python train.py --balance_bias=false --router_noise=0.3 --num_attention_heads=2 --vocab_size=8192 --tie_word_embeddings=true --init="uniform" --init_std_qkv=0.0451 --init_std_o=0.0
Below are experts of layer 5 (counted from 0) of a mixture-of-experts language model. Rows are named router (the router's row for the expert), gate (a neuron's input weights, with its number), up (a neuron's input weights, with its number) and show model dimensions 0-255. Each number is 200 + 20 x the weight over its row's rms, rounded and kept within 0 to 999.
After each expert's rows: a language model's description of what the expert responds to. This comes from a sample of Wikipedia text that the model never trained on.

# expert 28
router,218,171,207,203,178,180,219,200,192,177,182,206,218,178,203,212,219,216,202,181,200,195,177,208,216,221,218,211,179,227,219,214,131,196,187,184,213,206,189,203,227,231,208,205,185,181,209,138,233,239,203,211,203,210,209,182,231,204,182,215,238,206,220,207,204,194,199,180,187,173,217,203,207,174,181,201,219,191,182,195,173,199,179,170,227,197,180,209,185,178,186,195,156,206,195,191,184,185,203,213,196,186,182,211,186,172,209,182,195,208,218,203,210,207,217,241,165,208,190,211,182,199,183,199,192,166,248,206,214,195,216,206,196,194,142,186,189,234,230,193,217,203,189,213,213,232,194,219,220,175,184,187,162,186,232,197,216,200,190,220,181,185,160,252,208,188,206,202,188,185,192,185,139,187,159,198,215,170,205,184,225,183,214,210,198,226,222,186,216,184,221,178,198,221,253,222,211,204,220,189,205,184,184,175,208,209,202,213,202,181,178,223,188,188,188,183,201,190,205,184,193,169,181,230,183,203,225,147,211,184,186,217,175,184,214,232,197,227,186,207,204,183,219,208,166,187,162,207,217,224,203,208,190,191,229,196
gate3,227,189,207,190,192,183,193,213,203,200,183,170,197,185,206,213,202,175,215,212,209,222,208,196,195,190,223,213,211,193,180,208,184,203,222,197,241,203,209,184,183,196,203,187,157,157,193,189,247,262,197,208,174,213,197,208,212,185,177,220,214,180,185,171,215,224,184,178,175,234,162,189,223,187,192,183,239,221,188,174,200,214,168,210,206,205,175,183,196,193,212,209,191,227,201,213,203,219,235,227,139,186,209,229,194,183,202,254,188,232,194,204,219,222,199,215,200,203,160,200,216,209,205,166,182,196,216,186,199,185,203,188,185,212,180,209,189,208,210,197,234,188,199,203,187,231,198,219,228,187,212,206,183,175,244,197,197,203,148,223,190,184,181,179,194,214,234,194,210,202,200,173,217,183,190,230,202,176,213,229,203,196,204,208,228,182,274,220,220,185,182,177,219,211,217,223,206,218,200,191,212,186,215,197,167,211,205,250,164,177,183,227,199,179,179,208,191,180,218,192,157,180,181,163,212,208,189,198,165,189,170,194,217,173,191,198,209,204,211,215,225,195,175,232,204,203,191,206,181,189,203,211,173,202,174,188
up3,191,214,195,199,220,221,189,191,154,199,208,188,205,209,166,209,165,201,214,192,199,179,195,241,202,211,216,178,211,211,201,157,227,186,161,222,207,219,193,221,176,213,225,238,209,223,189,181,189,164,233,194,196,203,186,205,194,203,200,175,207,209,211,236,199,198,194,193,200,195,239,231,211,200,198,206,199,210,215,222,176,195,254,189,174,192,223,209,208,193,192,164,191,194,216,202,178,180,166,177,230,202,187,204,195,181,202,165,225,173,193,212,207,215,197,220,174,171,187,203,220,208,193,188,205,195,162,212,174,196,202,204,201,183,191,205,180,185,167,221,149,232,206,210,209,167,175,209,218,230,188,187,211,232,233,212,199,216,211,213,190,214,198,202,196,193,192,198,210,190,143,188,206,206,199,211,235,221,174,151,230,206,190,219,167,251,187,225,226,190,204,222,185,199,185,189,205,182,221,208,212,210,187,227,195,201,207,167,223,198,244,208,175,210,205,182,198,194,167,214,202,223,219,206,179,230,234,184,221,246,240,174,178,237,189,208,195,188,177,184,174,213,170,206,208,174,197,176,233,205,180,171,222,190,225,201
It responds to: Line breaks, sentence-final periods, table dividers and domain endings in website URLs in infoboxes, such as .at, .org, .hu.

# expert 25
router,192,220,237,196,197,216,229,211,162,160,156,208,196,228,228,187,196,207,222,182,197,193,224,194,207,217,193,189,201,205,219,210,175,200,168,186,223,210,192,239,193,236,213,195,212,183,225,212,210,211,241,182,226,200,193,141,185,210,199,185,197,190,209,191,193,218,217,198,174,208,205,231,215,147,173,190,187,203,217,223,190,204,181,183,196,163,184,194,219,176,210,176,193,208,238,205,192,195,213,203,199,179,188,215,196,202,191,179,231,199,234,233,192,165,249,233,204,216,175,187,197,199,166,195,221,221,213,231,185,217,199,230,195,205,178,224,209,185,190,187,197,226,199,206,225,199,215,205,233,173,209,192,229,201,200,209,222,227,186,196,207,230,227,218,190,192,221,229,207,182,200,170,181,197,203,179,207,178,215,165,211,168,228,201,225,214,212,196,204,175,188,166,206,222,202,202,224,180,184,205,220,172,197,215,174,199,187,196,170,165,170,219,199,174,195,204,207,197,216,196,230,174,145,216,200,219,230,197,218,174,201,189,217,177,242,200,201,231,185,213,204,197,190,195,194,169,186,221,195,191,210,146,177,184,245,216
gate3,222,170,207,213,216,194,218,206,224,190,199,246,180,189,227,188,193,224,254,198,190,189,209,194,192,185,185,208,232,199,199,173,195,221,227,176,225,192,204,223,167,182,174,202,178,164,187,205,215,186,207,204,200,235,204,198,217,190,175,207,205,203,215,191,197,216,239,235,211,191,202,195,184,165,220,220,196,214,202,192,176,208,192,165,219,217,199,190,216,219,215,200,197,222,205,241,231,203,182,190,198,201,161,181,207,171,229,149,194,200,176,172,200,203,183,218,208,188,192,213,208,214,156,197,200,211,214,202,193,166,190,209,205,213,235,186,194,183,197,204,168,212,179,233,214,196,170,216,218,213,230,223,225,205,243,169,212,193,167,192,168,197,200,192,213,174,213,192,197,169,199,205,225,198,179,205,220,210,199,231,245,182,187,213,237,191,212,206,161,211,227,153,191,213,201,225,214,172,184,196,174,167,223,220,190,194,241,189,184,186,185,219,211,201,200,165,202,168,223,194,217,220,220,236,204,241,191,178,223,192,193,192,200,202,204,209,155,223,215,177,193,172,193,207,166,140,200,182,184,223,191,198,190,198,222,212
up3,207,217,201,191,207,179,197,196,191,219,204,223,179,218,208,186,168,196,191,181,208,217,247,215,233,206,186,194,180,180,196,208,160,228,226,200,171,225,234,175,152,209,224,201,185,178,181,201,183,210,207,206,214,225,165,242,194,226,210,209,211,180,201,191,193,189,181,214,199,175,202,197,211,186,234,168,199,234,193,162,201,176,197,200,195,191,200,190,203,189,188,200,180,176,203,194,225,212,178,187,187,172,210,184,229,188,238,201,210,191,200,206,211,238,200,190,233,217,207,199,189,224,185,211,205,213,177,183,201,181,189,214,227,219,233,220,208,199,199,195,186,176,213,193,205,190,218,191,233,229,192,209,215,191,193,206,223,226,194,185,203,221,198,218,196,177,162,225,228,170,191,189,193,180,200,173,196,236,217,216,251,176,191,186,196,196,185,254,184,227,224,178,214,219,207,213,193,187,182,188,182,194,237,181,222,210,225,182,166,181,165,192,199,226,199,171,206,181,197,182,214,237,195,237,202,167,203,180,217,223,212,225,221,164,185,230,156,187,174,223,198,195,185,244,221,198,240,167,184,184,154,199,210,238,191,191
It responds to: Inner digits of years and geographic coordinates, such as the 6 in 1965, 9 in 1999, digits after degree signs.

# expert 9
router,213,189,208,215,178,178,219,185,181,179,191,239,192,201,235,214,219,219,227,202,226,179,199,208,217,209,211,215,170,182,223,155,167,190,192,183,210,214,185,216,216,201,222,223,209,179,229,150,192,234,208,209,210,228,181,192,224,227,173,173,231,176,204,177,200,216,203,188,185,155,220,216,208,151,194,173,215,181,191,202,234,205,201,176,195,190,192,222,210,187,182,194,186,177,208,221,178,200,218,205,195,216,175,214,188,203,240,192,215,191,218,218,207,248,222,229,190,197,189,200,190,198,193,188,191,187,230,221,249,196,210,224,197,208,167,180,202,224,218,183,215,217,201,210,224,195,179,218,209,214,188,181,198,221,229,200,218,217,200,213,190,199,195,185,196,185,243,210,240,169,195,198,167,187,154,208,212,180,204,185,231,177,226,214,209,237,180,181,218,183,203,178,194,215,236,204,201,226,185,203,202,195,157,184,189,209,215,215,163,181,194,205,177,193,194,183,206,198,178,188,193,194,183,214,186,184,250,178,206,174,230,189,176,162,210,224,184,209,173,231,205,170,182,198,200,192,164,205,208,183,204,222,158,187,230,166
gate0,204,204,219,207,201,204,203,222,189,168,191,173,225,205,207,200,204,177,218,204,167,171,201,192,173,203,186,189,169,233,207,194,209,254,191,206,230,200,215,212,188,183,221,240,178,182,189,179,190,218,214,192,206,178,164,205,210,232,189,130,209,205,189,219,203,208,185,204,200,181,216,233,215,169,204,197,198,182,174,208,204,219,177,177,204,207,202,204,178,162,194,154,202,188,231,196,188,180,251,197,190,208,212,179,199,175,205,188,218,161,234,229,204,188,198,210,218,216,175,203,227,177,175,194,235,196,194,186,233,187,202,200,200,178,197,187,192,225,181,189,193,214,192,238,198,178,188,194,182,209,188,180,202,185,221,203,241,227,179,185,206,195,205,203,200,203,183,188,225,185,193,194,178,184,234,206,222,146,166,186,208,199,183,188,189,176,215,192,239,198,206,178,202,211,176,193,208,215,239,162,227,210,206,237,220,215,173,162,208,155,197,184,176,173,170,242,202,195,223,170,213,168,208,213,189,176,224,193,230,213,221,216,200,192,207,169,201,196,204,188,196,202,192,207,220,176,216,196,227,229,196,164,192,214,195,156
up0,210,209,210,211,210,200,216,211,163,199,206,196,180,226,206,213,203,201,218,227,225,203,209,169,220,225,187,197,168,204,227,241,181,195,197,197,230,161,177,194,207,227,227,204,208,175,185,189,171,215,188,231,225,198,210,192,157,223,181,239,221,210,206,205,217,191,181,222,204,176,202,216,224,195,219,228,224,182,234,194,181,204,169,219,182,234,225,237,212,202,207,196,201,221,236,197,237,181,184,170,217,209,190,198,190,196,210,219,219,224,220,200,221,211,214,209,181,224,191,218,219,199,225,214,188,236,213,205,231,191,202,188,197,175,180,205,229,248,181,218,222,191,227,178,220,213,232,209,214,227,192,196,251,219,168,171,214,195,208,186,196,220,211,223,215,200,195,213,197,204,202,226,195,194,210,209,219,179,174,195,175,208,178,174,232,213,151,236,183,170,191,198,174,209,188,194,232,210,263,192,209,204,221,202,182,211,170,213,210,199,203,210,229,197,170,193,193,198,179,169,193,178,172,190,175,207,174,239,223,194,210,175,208,231,211,172,223,171,193,176,192,199,188,201,231,183,201,175,181,213,216,213,163,218,196,228
It responds to: Pipe separators and some digits in sports and results tables, especially after team or racing entry names: Racing |, Revolution |.

# expert 4
router,215,199,212,195,191,183,226,194,188,190,199,216,189,209,217,202,226,214,216,200,215,178,214,215,218,223,207,218,167,169,216,174,171,196,185,181,208,216,189,224,227,204,220,221,198,178,230,187,189,227,217,215,209,208,186,187,225,218,191,178,216,160,213,180,191,214,185,178,189,201,230,204,218,138,204,198,200,174,174,201,233,217,191,187,199,189,187,222,240,185,181,216,207,172,237,199,180,192,223,212,192,209,180,245,203,156,222,199,210,190,214,217,219,230,223,218,160,211,180,182,205,186,182,179,188,180,237,210,242,186,224,209,195,202,156,185,194,201,264,188,208,223,196,209,217,209,189,223,194,202,203,177,202,215,224,192,213,203,187,217,195,187,184,202,215,184,215,204,193,184,198,192,140,186,183,205,193,181,184,192,232,192,224,197,178,211,189,196,206,197,208,195,187,222,213,208,208,227,222,188,218,165,167,179,210,213,197,201,131,182,183,201,181,186,183,178,221,191,204,189,185,181,181,245,193,183,243,171,211,175,235,175,182,181,214,243,200,217,180,225,223,178,183,188,186,180,185,204,204,210,206,211,178,209,215,147
gate0,204,225,223,194,179,196,242,186,205,184,199,183,199,190,213,233,209,207,211,156,248,187,174,212,222,201,148,212,192,180,238,223,197,163,160,206,197,228,204,211,224,206,220,220,200,193,206,200,183,202,202,218,189,192,187,197,190,216,177,169,237,214,209,167,188,220,196,211,171,235,215,251,204,197,209,180,249,203,158,210,175,218,202,200,226,169,181,205,224,214,210,214,191,221,190,208,187,186,227,226,187,197,228,182,205,189,150,194,196,156,199,211,209,199,180,239,212,195,193,213,185,220,195,192,230,203,183,198,200,232,198,172,194,224,188,188,199,201,186,197,209,206,203,201,217,190,214,199,237,196,213,158,189,216,197,181,224,219,186,204,170,219,189,260,230,207,168,186,210,213,228,166,199,186,157,193,191,211,187,224,226,217,211,214,201,205,199,233,160,185,209,205,209,195,184,210,218,199,211,210,203,202,231,218,235,196,196,212,202,185,205,193,192,195,184,166,203,170,201,161,201,166,150,187,187,195,190,190,197,165,195,200,193,219,151,226,200,180,195,189,208,197,199,192,237,170,185,184,197,187,190,174,181,206,187,189
up0,208,202,204,228,180,199,208,190,212,203,229,205,196,210,214,168,172,197,190,214,194,214,188,189,186,218,209,202,137,211,214,209,195,194,190,204,234,215,203,202,219,217,210,188,215,195,227,161,219,205,190,193,192,217,180,227,190,212,186,198,192,195,212,173,201,190,175,232,166,233,212,223,209,230,228,196,202,187,179,210,212,190,174,192,229,179,208,205,225,210,222,165,199,227,168,206,203,203,205,208,236,173,210,220,237,202,200,198,214,218,218,205,201,204,240,200,223,206,157,231,201,231,178,206,178,219,221,233,221,238,205,207,189,194,175,193,184,214,207,252,187,198,217,168,228,205,192,186,206,214,208,176,198,226,218,210,197,188,186,182,204,201,171,210,211,171,174,212,186,216,186,184,219,229,129,192,159,215,180,229,219,200,218,188,201,218,176,197,202,172,188,221,195,171,200,174,230,228,204,189,212,220,192,181,203,206,207,199,199,188,187,221,249,215,190,195,195,201,192,234,204,187,161,225,177,229,183,175,216,237,237,220,217,195,167,200,191,200,190,167,193,209,173,166,190,160,234,197,223,186,188,241,176,189,177,218
It responds to: Pipe separators and final digits closing table cells in results tables, often after place or country names like Russia, Nevada.

# expert 46
router,205,189,224,182,200,159,191,182,175,198,199,184,203,171,208,230,209,222,233,203,194,216,198,222,232,229,182,206,169,207,210,162,190,192,170,162,235,216,205,241,208,197,220,205,217,195,216,172,194,235,204,177,237,202,202,198,221,196,198,199,197,207,258,191,198,203,143,186,196,188,211,208,191,215,201,203,191,177,218,231,196,180,217,234,225,203,208,214,204,181,183,163,190,171,213,197,184,201,230,199,191,220,199,211,183,194,213,218,203,187,219,210,206,189,226,221,195,222,182,205,187,179,160,221,206,188,236,204,211,171,206,229,190,202,189,217,207,222,227,183,235,213,212,204,218,175,178,227,177,182,178,158,200,184,210,182,203,205,182,230,202,192,183,163,253,153,217,200,167,197,179,195,185,172,191,205,197,212,203,203,238,203,213,198,222,200,175,179,227,201,169,166,182,186,192,220,178,198,213,187,211,199,148,182,201,209,216,235,175,183,208,194,180,208,220,187,197,193,178,201,202,195,166,235,218,188,237,169,219,208,185,216,176,186,205,234,208,220,196,206,185,221,200,176,200,197,203,215,210,235,192,177,166,216,228,161
gate3,210,207,185,201,211,208,223,169,176,186,174,211,208,199,234,183,241,189,197,252,207,189,215,188,222,193,189,197,216,186,202,195,157,183,198,204,195,199,198,200,217,238,197,231,161,189,183,204,217,187,203,222,226,186,217,158,180,170,196,202,191,167,185,182,211,188,175,219,203,185,206,215,186,170,193,186,215,232,250,230,204,208,216,219,177,196,194,205,207,149,205,173,213,191,187,209,223,204,241,182,169,185,188,163,172,225,197,179,191,197,184,195,189,215,228,210,173,221,191,204,211,225,232,175,176,217,167,203,171,169,192,200,195,221,182,169,231,212,179,218,211,231,206,170,199,194,205,206,172,171,192,205,193,201,221,168,207,192,218,218,165,174,196,223,175,220,198,214,190,196,185,183,240,181,174,199,193,202,204,179,227,180,212,216,205,164,232,158,193,188,180,210,198,195,226,221,174,191,197,204,215,229,211,194,218,207,215,178,197,203,223,212,219,182,195,183,166,232,216,205,233,175,181,220,216,204,189,185,153,173,206,217,169,207,205,181,224,182,186,209,177,210,198,171,198,180,195,210,160,201,236,166,207,225,219,178
up3,183,219,191,184,217,196,206,175,193,188,174,215,197,169,231,194,244,195,212,232,204,204,205,204,213,182,213,190,202,188,214,193,157,196,171,230,222,205,208,174,197,225,218,214,163,172,194,210,224,174,216,189,223,207,181,151,187,175,190,224,185,182,205,147,225,200,168,198,224,201,169,211,237,167,217,164,192,204,211,211,211,174,200,221,221,198,192,215,190,187,213,156,221,193,195,188,224,219,231,189,184,195,182,199,170,216,178,185,199,197,214,182,208,186,217,213,199,188,185,203,210,223,207,180,187,177,167,240,160,184,211,186,193,224,180,208,245,223,207,229,197,210,200,189,204,214,209,195,168,201,200,186,218,176,223,148,208,172,187,224,186,172,212,198,190,210,192,195,185,201,197,163,209,190,189,197,191,208,213,172,196,213,219,221,176,170,211,134,212,181,224,190,197,195,196,183,177,212,206,225,206,220,231,187,225,186,208,199,193,205,222,208,211,181,212,189,178,246,202,154,220,185,198,223,240,204,181,190,191,177,199,228,174,224,226,169,224,205,195,188,187,217,184,175,199,184,201,229,184,187,220,211,190,235,238,212
It responds to: Line breaks after sentences, titles or infobox fields, especially before section headings, plus heading == marks and field labels like Country.

# expert 20
router,223,209,215,219,179,171,218,187,183,171,205,229,197,177,217,225,222,214,219,190,222,190,224,223,206,226,204,218,159,214,211,161,192,196,187,187,209,211,221,231,211,207,220,207,194,177,221,172,183,225,215,218,212,233,186,183,216,215,181,212,255,189,219,187,210,209,190,189,191,153,247,214,211,157,219,181,203,178,185,211,208,241,197,170,202,212,187,218,235,178,198,193,188,174,229,220,187,182,212,195,177,232,189,223,214,181,217,195,220,180,216,219,224,212,215,221,177,205,203,186,201,216,198,193,215,192,232,229,211,194,207,208,203,219,207,182,181,223,224,199,210,220,200,225,216,197,179,230,209,203,191,183,180,216,214,201,205,214,187,219,194,203,198,192,218,182,230,229,201,173,183,189,141,188,180,212,231,183,193,185,239,187,230,224,173,207,203,188,232,175,210,190,222,193,215,213,216,200,211,195,223,203,166,181,192,212,212,177,165,188,194,197,183,197,179,181,230,190,193,168,186,178,177,206,183,177,245,179,214,172,247,174,190,184,214,249,191,224,189,212,217,190,190,194,197,186,186,195,204,176,210,179,156,192,242,162
gate0,251,219,173,188,202,202,230,193,203,159,199,190,206,169,218,219,195,212,234,184,197,184,215,131,204,193,212,192,202,209,192,147,189,187,189,192,201,182,215,205,220,208,211,206,191,185,215,220,197,212,171,226,187,203,205,172,197,203,226,214,229,201,210,252,192,198,147,198,217,222,199,202,239,187,192,210,174,177,177,243,232,221,190,173,229,204,194,251,190,196,228,207,195,193,193,192,180,191,179,190,194,202,203,225,215,213,222,177,194,167,215,223,210,209,199,184,190,197,183,159,186,182,188,188,213,180,178,232,191,220,209,218,198,206,190,220,188,201,201,196,215,202,236,215,216,168,214,218,203,206,197,182,206,166,180,161,212,218,202,229,188,179,204,186,196,225,177,189,201,173,150,158,176,154,201,214,208,208,164,186,185,197,232,203,219,201,216,191,191,195,233,191,202,223,215,212,194,179,212,204,208,234,201,209,205,206,215,166,211,216,202,255,213,183,189,195,195,172,190,227,196,183,229,214,210,216,204,220,211,189,200,177,182,168,218,176,218,198,171,232,178,203,165,196,221,207,213,175,214,200,207,184,215,210,170,163
up0,205,175,201,212,228,206,203,198,216,178,215,205,207,158,205,210,223,207,199,237,185,203,212,189,194,185,231,189,197,216,202,196,176,229,194,203,160,178,209,218,200,215,217,223,206,186,203,223,231,215,170,169,197,189,223,195,188,219,172,201,202,220,213,258,228,192,211,203,221,208,197,246,209,184,224,236,192,195,171,249,227,183,206,210,221,211,178,185,183,181,215,229,181,192,202,169,216,207,175,189,175,197,172,201,214,215,241,148,201,186,219,199,193,226,213,212,206,197,177,208,207,206,194,221,231,218,197,226,186,216,157,225,229,196,182,163,218,234,155,171,225,195,216,199,209,172,192,193,197,221,204,205,213,185,203,201,161,190,203,199,191,175,176,223,231,225,208,201,211,184,214,206,208,176,175,187,172,209,218,198,179,200,201,195,221,213,216,228,146,190,204,226,208,232,188,174,223,204,217,178,173,176,181,211,184,226,222,157,176,200,196,183,151,205,223,201,206,183,200,228,197,194,228,206,220,204,196,212,196,174,203,182,194,210,171,184,169,217,163,227,181,218,178,223,207,188,165,235,180,213,205,203,213,186,189,202
It responds to: Prepositions and conjunctions linking phrases in prose, like of in "fall of 2012", in 1854, and, to, during.

# expert 5
router,227,216,209,179,180,165,219,206,164,159,208,206,201,203,222,232,221,243,196,188,196,179,183,183,201,227,211,202,158,196,186,185,179,214,194,205,196,218,191,235,183,206,216,216,204,160,190,206,179,214,201,208,200,221,198,191,201,212,172,176,238,178,209,166,181,211,182,229,191,203,171,175,210,168,218,193,212,172,171,221,188,230,189,187,209,209,198,220,203,203,182,180,182,170,195,234,211,195,205,210,217,195,183,255,182,191,230,206,232,182,221,202,236,201,197,195,170,230,168,146,206,186,157,192,214,198,249,191,215,194,216,226,167,199,194,167,164,218,199,205,204,219,198,203,202,195,184,202,216,203,176,178,196,199,187,201,214,222,215,195,207,184,180,197,182,191,201,176,175,176,188,207,164,194,161,227,212,192,190,209,216,156,245,211,167,197,193,211,199,176,178,187,206,188,169,223,190,199,214,196,201,227,179,195,193,210,182,213,190,179,197,211,195,147,157,209,206,209,172,183,182,189,177,187,165,191,184,203,220,213,212,162,232,169,212,185,198,218,196,218,221,199,184,240,189,217,186,195,232,216,218,192,196,226,222,203
gate1,232,159,212,192,249,184,188,203,170,195,215,164,173,162,203,195,205,179,186,220,215,168,215,183,191,183,191,199,188,225,198,193,168,170,190,215,204,184,213,186,245,165,215,194,211,180,176,204,176,191,223,209,174,201,210,232,172,216,199,179,223,207,203,206,193,178,202,173,192,201,143,184,197,206,198,194,201,195,222,224,188,258,214,215,212,225,186,203,168,193,173,161,190,164,196,215,184,200,247,191,201,213,200,163,207,205,214,206,216,194,211,205,199,230,179,219,213,187,200,227,231,200,194,176,203,183,231,192,193,206,202,199,216,209,207,235,182,265,187,212,200,189,231,189,219,208,170,179,194,207,189,197,206,193,245,213,182,179,222,170,187,186,172,214,209,193,186,196,209,189,211,160,215,216,207,167,197,215,178,176,185,193,219,190,220,231,184,235,225,196,178,185,186,214,204,246,194,225,193,213,196,182,188,224,190,203,185,240,225,165,175,210,217,188,214,196,205,167,174,205,207,214,189,220,182,198,188,208,212,195,173,176,197,202,194,181,171,189,211,202,164,215,200,169,186,174,193,211,183,214,191,191,180,240,163,213
up1,215,218,203,148,203,181,198,219,186,207,197,171,199,168,187,188,192,212,188,225,203,170,175,192,237,212,206,191,214,191,216,186,158,197,195,212,214,199,225,220,202,207,198,215,230,195,218,200,221,164,188,185,219,220,221,185,204,207,195,197,199,171,193,197,201,159,201,177,172,220,162,177,216,188,170,197,183,194,189,188,183,238,204,170,212,188,203,222,193,198,196,198,198,252,219,216,208,198,230,154,189,211,161,205,179,210,215,215,248,198,209,175,182,232,153,204,214,220,155,194,185,201,186,161,196,229,182,201,182,237,214,171,191,209,190,207,196,252,172,201,177,221,204,193,197,219,178,213,236,193,177,217,218,170,242,200,210,218,206,222,185,192,231,210,244,201,194,199,146,209,181,204,216,218,172,199,223,184,194,171,212,220,201,191,225,193,216,171,176,214,162,210,207,224,186,192,180,205,173,182,208,186,169,201,169,169,190,211,172,171,192,214,212,203,184,206,208,177,189,171,175,197,216,177,178,195,219,195,205,175,189,217,207,222,197,169,178,198,215,241,174,205,167,204,180,188,185,182,211,205,192,209,193,189,181,190
It responds to: The word "the" and other determiners or possessives after prepositions like of, in, to: the, its, his, their, this, same.

# expert 13
router,225,182,218,182,153,175,222,196,165,190,208,245,204,193,210,196,203,223,229,188,206,184,199,197,212,215,211,206,166,193,208,189,179,193,197,196,202,213,210,225,218,199,217,214,209,178,229,200,174,213,221,210,199,215,177,188,249,219,196,190,229,184,231,192,219,205,192,176,185,173,221,228,208,161,234,195,203,180,183,205,199,200,196,228,177,200,182,228,232,192,165,185,210,172,206,202,184,208,227,198,199,255,192,231,205,162,209,203,217,204,213,217,218,222,208,211,152,212,179,193,185,197,192,184,204,198,251,219,235,191,183,209,186,227,172,188,188,199,188,200,208,226,214,217,209,212,184,216,207,189,194,176,205,212,211,188,202,220,197,217,188,195,139,190,212,178,206,221,226,182,187,187,212,202,194,228,193,200,192,189,226,180,221,243,193,201,124,186,193,198,186,185,190,218,185,198,209,206,170,203,203,221,184,187,218,217,191,197,202,178,196,204,175,192,192,194,220,196,202,200,174,186,169,190,186,189,230,173,214,168,254,173,182,179,210,215,187,198,174,230,222,183,193,200,175,176,177,180,200,183,202,184,129,202,225,166
gate2,209,215,213,207,223,188,188,164,190,170,224,232,188,190,212,189,207,217,190,151,185,187,187,196,217,217,207,207,207,186,184,215,177,226,190,224,209,200,208,216,166,206,213,217,155,225,204,235,203,178,201,195,227,183,154,192,203,190,187,215,157,151,219,164,197,203,178,184,187,211,176,200,170,186,187,170,149,193,207,210,184,221,223,203,192,206,209,196,207,208,264,252,233,181,189,200,204,224,222,236,204,203,155,186,203,188,208,216,224,206,215,227,205,198,217,186,184,220,178,192,201,195,190,186,218,167,196,198,232,189,200,199,202,184,220,189,167,175,211,178,192,165,185,220,221,207,192,219,199,196,201,202,228,195,211,173,180,196,185,194,184,226,183,219,216,201,181,191,211,190,207,166,245,201,228,238,230,215,188,233,209,200,235,182,203,223,201,197,163,223,224,205,231,214,208,189,196,214,184,202,212,213,188,183,232,227,198,211,204,194,195,211,229,207,179,185,210,220,196,202,213,149,211,209,186,204,173,205,185,211,187,182,199,197,201,156,171,219,192,196,225,175,195,188,221,154,191,226,230,205,172,219,171,193,218,205
up2,206,184,219,200,202,201,219,209,156,211,206,196,199,204,188,202,238,229,197,196,189,194,197,191,192,209,221,194,203,187,171,211,224,213,226,208,201,211,202,185,217,202,222,174,206,218,212,241,195,168,181,200,217,222,190,194,229,194,202,190,205,180,205,161,196,198,175,166,138,178,177,217,165,173,187,161,162,155,200,234,172,186,175,193,209,194,191,211,240,175,216,234,236,163,192,203,202,218,183,228,235,208,213,211,210,208,199,246,249,180,222,179,192,207,218,183,216,212,182,222,197,192,173,203,223,207,204,213,228,211,219,189,212,189,209,187,176,183,216,178,185,194,201,206,212,234,222,193,192,194,243,247,210,212,202,238,223,191,217,180,208,201,204,237,213,237,201,205,198,191,192,169,206,184,227,228,196,214,182,215,196,176,233,199,217,237,219,224,168,213,207,193,243,204,206,194,173,214,199,175,189,228,215,185,217,226,187,237,204,183,210,193,214,184,197,174,210,212,198,233,208,183,188,206,221,223,219,177,194,215,234,202,198,185,184,207,172,210,202,213,214,197,194,172,236,185,188,162,229,198,175,226,187,173,186,202
It responds to: Articles and modifiers before nouns or numbers in prose, such as a, an, their, approximately, roughly, toward, separate.

# expert 37
router,212,213,224,187,227,178,208,173,178,157,207,204,210,186,217,195,204,228,198,162,173,201,222,205,231,187,214,216,174,184,217,225,194,188,194,161,197,206,198,225,192,196,207,253,165,201,225,176,233,244,235,202,227,221,189,174,207,218,179,204,191,175,190,193,215,197,197,218,170,213,210,193,225,201,180,162,222,168,196,230,205,163,186,213,198,203,203,201,218,182,170,185,204,211,199,199,174,221,175,192,200,190,177,182,231,204,207,197,231,170,218,235,195,184,189,211,195,204,205,193,206,202,183,192,204,176,224,241,177,186,200,203,204,203,175,197,199,225,195,227,220,240,180,241,189,179,185,207,191,210,188,193,184,188,207,189,183,210,207,244,207,205,190,232,216,190,210,158,207,228,197,209,203,195,187,223,201,179,198,211,225,170,241,209,189,220,163,196,191,193,213,217,203,181,238,221,201,224,181,199,200,178,213,172,205,180,195,169,184,167,194,208,165,170,169,148,195,214,212,177,226,206,202,182,166,195,232,185,213,153,206,189,200,221,214,227,171,229,194,222,228,177,166,194,203,186,190,187,207,242,220,175,206,209,196,209
gate3,203,183,190,186,219,195,206,201,192,164,163,197,214,206,180,195,216,213,215,203,200,235,199,204,193,194,207,170,238,200,219,203,192,194,197,172,222,222,214,163,186,232,214,219,170,212,196,181,194,208,205,196,214,215,218,196,247,229,221,221,181,204,176,191,210,182,213,201,170,213,246,208,214,187,221,192,226,166,177,220,214,184,217,184,172,186,187,168,199,202,242,195,187,210,201,233,181,196,195,206,203,174,192,192,170,215,174,193,176,198,196,242,235,207,170,214,175,169,201,222,213,202,181,220,203,207,237,218,193,193,205,181,212,200,216,176,186,217,235,191,177,236,175,189,193,176,183,223,185,194,174,213,213,219,208,202,199,203,193,212,179,156,191,226,187,204,189,160,220,218,180,173,204,210,164,216,201,206,192,216,161,183,203,219,217,200,197,212,218,188,244,159,193,148,201,202,204,246,227,194,179,192,198,198,201,182,205,193,227,205,173,223,197,166,236,167,190,193,199,134,198,202,176,215,197,196,200,217,189,205,172,207,203,218,198,174,199,184,199,223,224,248,178,192,185,204,185,170,216,236,227,197,205,232,224,181
up3,194,182,225,209,202,189,224,201,192,198,221,233,210,211,209,177,191,267,208,202,188,173,213,192,228,207,227,213,201,196,201,167,205,216,204,198,208,201,221,250,221,187,195,200,217,204,203,231,210,164,207,209,194,230,229,210,206,203,219,242,187,198,206,201,195,196,188,210,208,216,206,146,251,164,216,207,201,193,199,185,180,232,195,198,203,218,203,213,207,204,188,174,203,166,194,187,195,180,198,195,200,201,145,200,214,223,194,229,201,194,181,210,228,186,201,207,185,173,180,207,211,212,167,161,177,211,206,216,185,217,220,174,196,183,220,203,216,176,214,202,173,150,209,196,183,196,218,207,222,233,202,199,181,211,230,209,223,170,233,229,163,164,195,214,226,206,219,222,214,196,175,199,161,190,202,191,192,187,192,169,192,182,199,176,209,226,167,180,221,201,223,200,208,221,205,219,225,195,190,227,157,211,208,177,204,185,213,203,184,216,186,172,192,187,238,218,165,168,148,169,192,216,216,215,212,194,230,179,218,180,207,210,229,211,198,166,174,203,227,239,175,196,192,223,181,204,203,212,187,191,212,233,217,216,165,198
It responds to: Full stops closing sentences, plus dashes, pipes and heading equals signs that begin new list, table or section lines.